config = dict(
    num_hidden_layers=12,
    d_expert=32,
    num_attention_heads=3,
    positions='rope',
    init='normal',
    init_std_up=0.0332,
    init_std_down=0.021,
    learning_rate=0.000859,
    decay_shape='linear',
    max_seq_len=512,
    max_steps=9998,
)
Below are experts of layer 4 (counted from 0) of a mixture-of-experts language model. Rows are named router (the router's row for the expert), gate (a neuron's input weights, with its number), up (a neuron's input weights, with its number), down (a neuron's output weights, with its number) and show model dimensions 0-191. Each number is 50 + 15 x the weight over its row's rms, rounded and kept within 0 to 99.
Before each expert's rows: a language model's description of what the expert responds to; "comes before" lists some tokens at least twice as common just after its tokens as in all text. This comes from a sample of Wikipedia text that the model never trained on. Tokens count by the router's weight.

# expert 29
Description: Verb inflection endings. Word-final suffix pieces completing verbs and plurals, such as believ-ing, indic-ates, underst-ood, sustain-ed, theme-s.
comes before: " that", " to", " of", " in", " and", " by"
router:40 66 62 36 34 68 35 52 17 26 61 45 66 29 43 52 55 46 30 53 63 61 63 77 88 40 44 51 55 27 40 49 55 62 40 44 40 41 78 66 49 56 47 39 78 57 55 29 76 41 38 66 32 66 64 53 53 47 42 35 54 88 43 36 45 38 56 48 43 34 76 49 53 52 11 22 84 62 38 34 56 61 51 55 81 31 63 52 19 33 56 63 45 53 75 54 84 81 61 58 29 29 47 52 46 51 42 26 27 74 57 51 40 52 33 49 50 35 60 51 54 37 50 39 49 42 57 43 44 66 71 52 67 34 33 44 32 65 50 25 41 43 74 63 44 30 55 72 46 48 46 46 46 37 27 52 81 50 53 61 43 38 73 56 53 56 74 41 69 15 33 36 24 33 63 35 50 45 70 67 64 35 65 38 49 35 46 30 51 53 31 43
gate0:55 72 74 31 51 51 54 44 31 44 59 46 48 54 37 56 60 20 49 45 60 42 54 63 59 53 45 32 58 51 68 40 50 58 43 36 20 57 47 45 80 42 60 62 57 32 52 37 47 32 72 33 35 52 54 73 42 45 30 66 70 78 46 47 33 64 63 44 54 92 42 44 36 35 41 32 60 56 41 52 57 56 35 52 55 41 62 48 43 43 35 32 65 62 62 62 52 63 42 46 54 49 40 45 72 56 70 45 64 68 28 44 72 38 33 42 48 59 44 46 42 48 53 63 67 37 47 39 46 64 25 40 31 29 42 19 57 61 52 53 42 60 67 67 47 57 44 43 23 70 42 49 35 43 46 50 56 61 62 69 83 61 65 57 45 65 35 34 58 30 89 43 66 25 44 36 33 61 21 44 52 40 62 22 41 34 54 48 45 14 51 66
up0:43 60 39 57 49 64 52 40 49 56 51 42 12 35 55 38 42 37 30 55 74 46 58 49 51 54 73 35 94 45 45 49 65 54 43 51 52 21 63 66 57 57 37 42 85 31 30 74 25 57 31 63 54 48 55 29 51 62 52 30 44 40 62 51 46 46 28 68 52 52 61 76 47 44 66 68 56 41 56 49 52 67 66 57 65 52 45 61 02 38 60 51 46 60 60 32 37 50 52 55 48 44 65 75 41 31 49 46 38 13 60 49 71 75 87 56 13 43 61 53 49 46 33 39 45 68 26 70 52 51 77 56 68 66 40 53 37 57 52 56 53 55 58 23 43 40 37 39 86 59 55 24 46 62 54 49 59 54 29 37 21 45 53 52 58 24 70 47 62 60 41 50 34 52 53 49 42 50 85 39 49 46 59 62 51 59 41 48 60 69 31 46
down0:57 29 45 69 44 15 38 43 72 61 61 55 56 64 29 63 65 38 48 57 44 60 36 44 70 23 55 47 48 30 48 60 29 75 51 84 65 53 51 61 77 39 55 46 39 44 85 38 17 32 54 70 45 40 63 63 73 56 56 60 44 33 41 57 47 59 48 71 53 45 40 49 17 66 54 39 58 67 27 62 85 66 50 40 53 69 55 40 52 32 59 45 66 42 55 76 40 63 30 62 60 48 42 45 38 49 56 58 54 54 59 73 32 39 19 46 71 46 36 60 48 52 43 32 50 35 37 23 60 08 20 46 47 60 11 53 13 45 57 62 45 41 10 74 44 49 42 17 56 26 47 53 36 64 57 48 53 58 63 78 57 50 93 47 72 45 44 82 57 72 51 43 70 57 66 26 52 56 45 43 56 70 37 46 44 55 70 67 11 38 32 48

# expert 27
Description: Closing quotation marks. Closing quote marks after quoted titles, songs and glosses, plus final pieces of words inside quotes and closing brackets.
comes before: " (", " |", ",", ".", "\"", " by"
router:41 53 35 58 38 55 54 51 51 60 60 19 63 11 38 54 39 48 50 57 52 35 46 99 80 34 44 62 31 56 37 43 42 48 61 28 62 56 62 68 28 48 34 42 48 36 33 48 70 50 37 41 61 53 57 51 54 35 62 67 60 73 27 43 64 55 63 54 61 55 35 20 39 44 55 61 65 50 55 42 55 47 61 70 63 40 45 36 77 50 57 25 90 47 66 68 57 31 46 73 50 43 53 45 33 53 52 36 68 45 37 40 46 61 47 37 59 36 45 57 30 44 39 57 60 27 30 52 45 63 54 51 50 28 29 64 62 54 42 65 45 46 84 61 46 41 72 58 30 34 55 49 42 30 50 56 70 41 45 35 73 63 72 53 40 68 53 50 60 61 51 51 28 25 62 30 60 53 45 29 53 46 48 46 62 50 55 25 65 51 62 39
gate0:47 66 50 59 82 36 38 45 54 52 69 34 32 49 41 45 50 38 82 86 61 37 46 54 52 45 50 43 50 59 57 52 42 59 53 76 53 61 29 59 41 43 50 51 39 57 81 67 86 40 64 60 71 48 60 32 84 59 63 54 53 50 22 50 36 51 57 46 29 48 53 53 33 58 52 56 57 69 54 51 27 46 36 65 75 59 44 59 42 64 09 49 45 41 38 46 30 43 53 62 32 43 82 45 34 41 44 53 49 55 54 70 58 57 64 60 42 62 33 32 71 19 19 50 69 53 56 52 42 42 58 10 22 14 40 76 31 46 38 86 51 86 68 50 45 45 52 53 59 44 58 53 35 30 25 54 52 57 26 31 36 79 50 46 58 34 46 58 29 39 34 50 56 39 48 44 51 65 45 51 53 58 58 50 50 51 63 47 34 55 41 68
up0:34 43 51 50 55 59 64 50 31 25 32 74 43 78 66 53 49 76 53 17 51 68 62 32 37 59 37 36 65 36 61 55 42 52 45 35 48 48 48 34 63 32 56 48 54 66 47 58 29 44 60 55 48 30 25 37 16 37 36 46 29 50 74 56 41 60 39 20 65 44 73 71 61 68 47 55 40 43 53 67 62 26 63 28 28 55 67 45 62 47 62 64 51 52 52 30 53 54 45 34 78 47 22 46 66 49 65 46 41 54 50 61 30 48 45 49 37 52 76 39 58 58 74 46 50 47 48 49 76 65 29 79 65 99 66 61 37 53 75 35 32 45 29 38 81 62 43 52 52 61 50 46 68 74 74 38 45 55 72 73 55 21 28 47 58 60 65 41 71 56 70 46 64 73 29 62 40 29 54 64 43 57 57 64 50 35 59 69 52 39 52 44
down0:68 18 41 01 65 50 45 62 61 46 35 25 65 72 55 53 63 59 45 50 40 52 67 63 66 62 46 36 25 56 60 62 48 18 56 27 57 65 58 50 28 41 57 47 60 46 26 71 53 68 24 67 62 21 62 60 43 51 45 72 39 69 63 52 75 31 43 60 30 59 48 45 50 57 61 79 40 49 71 67 21 41 54 60 29 54 40 58 76 30 60 55 62 48 61 41 12 33 69 33 31 58 67 72 51 56 49 49 55 75 56 54 42 29 44 28 69 73 53 55 22 59 50 61 76 38 46 51 37 45 56 45 55 47 60 49 52 51 41 51 65 36 51 20 53 69 46 44 23 46 53 35 28 68 57 83 62 71 64 56 49 20 82 64 36 47 66 81 60 42 57 69 59 59 63 69 56 20 57 46 61 62 55 50 34 49 78 71 82 60 52 37

# expert 13
Description: Mid-word stem pieces. Word stems and middle pieces of longer words, often before endings like -s, -ed, -ing, such as sur-round-s, fl-ank-ed, overt-urn-ed.
comes before: "s", " of", "ed", "ing", "ion", "ted"
router:47 32 24 76 46 79 18 41 48 57 50 53 61 55 68 62 33 68 63 43 36 52 55 25 55 60 53 10 24 31 67 55 42 54 77 69 64 86 27 56 50 39 57 33 75 64 61 80 53 65 46 59 61 68 53 65 36 31 38 48 72 62 48 40 50 53 52 57 32 46 40 37 67 69 51 48 39 43 31 47 48 60 50 79 59 77 54 53 55 53 40 56 32 31 67 71 46 73 54 55 65 66 36 83 31 53 53 61 43 49 46 30 59 42 59 48 60 70 51 57 48 35 56 55 67 58 45 77 38 81 67 23 39 41 34 45 61 20 44 39 35 15 64 78 32 32 36 26 36 43 61 54 24 48 88 60 47 30 33 37 39 45 48 55 54 07 56 34 59 42 50 57 60 55 77 20 43 43 45 49 47 45 43 47 51 27 54 48 69 32 81 47
gate1:65 29 26 31 57 53 51 80 21 58 61 62 60 44 15 22 75 54 48 70 18 82 41 62 34 49 59 70 62 58 65 72 44 57 98 41 60 59 63 53 25 45 62 59 43 53 46 40 26 56 64 43 54 48 26 62 59 76 55 64 40 37 49 69 42 36 52 29 73 42 59 41 52 70 20 60 79 69 57 38 86 65 24 48 51 49 91 10 73 40 33 45 42 59 52 31 53 07 40 75 28 45 67 45 55 45 41 49 48 39 68 75 55 71 56 58 58 39 51 54 67 54 32 46 36 44 48 40 49 48 50 82 39 63 73 32 52 70 59 83 31 51 42 52 53 56 52 42 52 42 54 51 39 20 53 54 51 60 24 55 35 56 44 34 45 70 51 42 49 82 37 62 65 40 63 57 52 50 94 49 29 33 41 61 67 60 54 70 21 62 42 25
up1:47 31 42 51 31 57 42 74 33 40 49 61 37 42 43 65 46 62 66 45 43 84 67 13 27 69 39 31 45 45 32 57 55 51 71 69 31 72 48 44 35 30 74 65 66 60 41 49 30 48 37 53 56 63 36 78 58 41 65 49 59 49 58 76 35 33 60 41 60 40 29 33 47 77 29 55 44 43 39 66 68 60 40 51 40 55 70 29 85 64 56 57 33 30 57 55 47 33 45 64 56 76 56 70 65 37 38 67 19 29 80 58 37 60 42 42 57 58 46 83 77 33 58 30 60 67 78 27 45 61 75 68 49 43 52 21 61 50 39 65 45 39 55 51 25 69 52 31 55 48 41 54 39 38 67 57 63 44 24 43 33 56 64 26 37 35 61 32 44 47 65 70 78 73 68 45 34 33 74 39 23 36 31 55 54 43 40 77 56 53 57 18
down1:65 28 34 50 45 48 33 63 37 40 49 55 56 46 28 37 36 39 46 72 30 65 42 49 73 41 47 75 71 64 80 27 79 51 47 42 58 45 23 41 32 55 43 64 08 42 47 59 35 66 37 59 60 42 72 57 44 59 35 48 49 10 45 38 22 57 56 43 47 62 71 53 66 70 33 50 42 39 89 67 48 35 55 50 59 33 59 57 36 49 39 65 63 42 51 20 50 41 50 52 69 61 35 64 35 29 57 46 33 61 44 53 31 48 66 51 43 54 31 42 45 52 39 64 58 61 53 46 60 50 46 55 66 37 49 28 52 50 47 76 79 36 61 55 41 79 79 53 21 65 44 71 57 39 23 46 66 79 74 54 24 33 33 43 51 52 62 67 63 27 47 43 58 51 56 34 51 44 60 48 23 38 62 75 42 58 29 72 21 23 70 35

# expert 60
Description: Proper-name head nouns. Final nouns of institution and place names after a modifier, such as Street, Council, Bureau, United Kingdom, Puerto Rico.
comes before: ",", ".", " (", " in", " and", "'"
router:42 31 44 45 52 42 61 50 24 95 78 50 49 45 66 79 37 81 73 52 43 45 52 66 73 63 41 50 62 61 28 46 29 34 43 81 41 36 86 44 44 45 56 51 64 38 21 47 66 65 53 23 49 49 56 51 54 43 62 42 42 49 60 22 43 60 64 42 73 30 44 33 59 48 68 62 74 66 76 56 49 63 60 52 66 37 37 59 62 49 46 31 53 44 35 41 57 61 54 55 18 51 70 47 53 42 35 40 44 66 50 80 68 45 55 68 25 79 48 57 48 82 46 65 39 28 55 36 39 37 39 62 51 64 56 45 69 48 29 56 40 35 52 56 37 42 35 64 46 43 39 55 52 45 47 72 63 18 46 55 31 59 50 66 71 42 25 37 75 61 52 57 36 37 52 41 41 12 63 31 66 68 63 49 58 47 74 36 61 75 52 42
gate0:27 33 31 52 32 37 54 44 48 34 53 54 55 35 52 51 59 42 52 26 47 50 34 38 55 60 32 60 52 55 88 49 31 25 61 48 65 60 23 23 52 49 44 58 70 76 57 71 54 70 36 33 63 39 46 55 28 44 48 48 55 61 60 58 50 24 41 52 47 42 57 36 50 57 60 68 34 77 38 59 57 49 85 76 61 68 84 77 39 70 51 32 56 54 55 64 48 35 26 82 62 60 58 55 52 45 46 61 33 48 34 52 58 44 70 56 31 31 52 47 51 33 58 16 60 46 51 59 49 55 68 39 50 54 60 41 51 29 44 44 23 73 48 35 45 30 62 13 97 55 65 60 67 66 22 42 45 52 73 47 59 22 38 65 32 51 42 78 58 47 60 32 60 28 50 54 83 27 56 36 47 32 56 50 34 65 79 33 37 69 57 26
up0:42 67 61 49 62 63 74 73 59 28 40 43 54 66 33 55 71 20 40 73 44 45 52 52 40 40 48 26 57 46 64 45 53 66 55 30 61 59 54 70 42 75 49 42 26 66 64 56 41 23 52 64 66 30 22 28 47 53 50 56 55 54 32 68 52 44 56 52 51 49 54 56 37 30 40 43 41 20 43 30 65 34 36 28 49 56 39 42 31 74 64 64 37 44 44 37 65 62 85 58 59 53 30 42 51 56 76 53 55 27 47 40 43 38 59 48 74 51 85 47 50 59 37 71 64 71 38 55 74 42 38 55 37 42 56 73 24 54 60 68 54 58 39 49 85 68 33 60 28 46 74 46 58 62 77 43 60 56 37 62 49 45 11 54 27 43 83 71 26 44 44 34 46 57 39 54 45 90 35 63 44 48 52 59 47 60 61 65 42 28 24 68
down0:48 32 63 41 53 62 61 41 48 46 43 80 54 45 50 61 90 63 72 47 63 37 78 65 63 17 67 57 67 41 46 52 64 53 42 63 50 36 60 64 34 49 37 44 32 51 55 75 50 38 75 29 86 46 55 71 73 41 19 43 57 43 64 35 68 53 22 67 46 39 41 44 70 53 83 35 52 45 50 58 53 78 64 37 39 45 76 72 37 60 44 45 40 37 69 55 63 70 28 40 80 30 54 26 49 18 44 38 62 61 38 26 48 19 43 35 48 35 65 51 40 38 42 51 85 68 33 35 35 53 49 62 54 61 43 72 51 43 35 65 38 50 76 35 63 60 07 75 73 32 72 28 66 33 69 23 40 58 47 45 43 59 37 85 36 28 59 62 51 50 32 61 39 26 39 57 71 41 50 48 35 39 51 70 40 72 30 29 38 44 64 48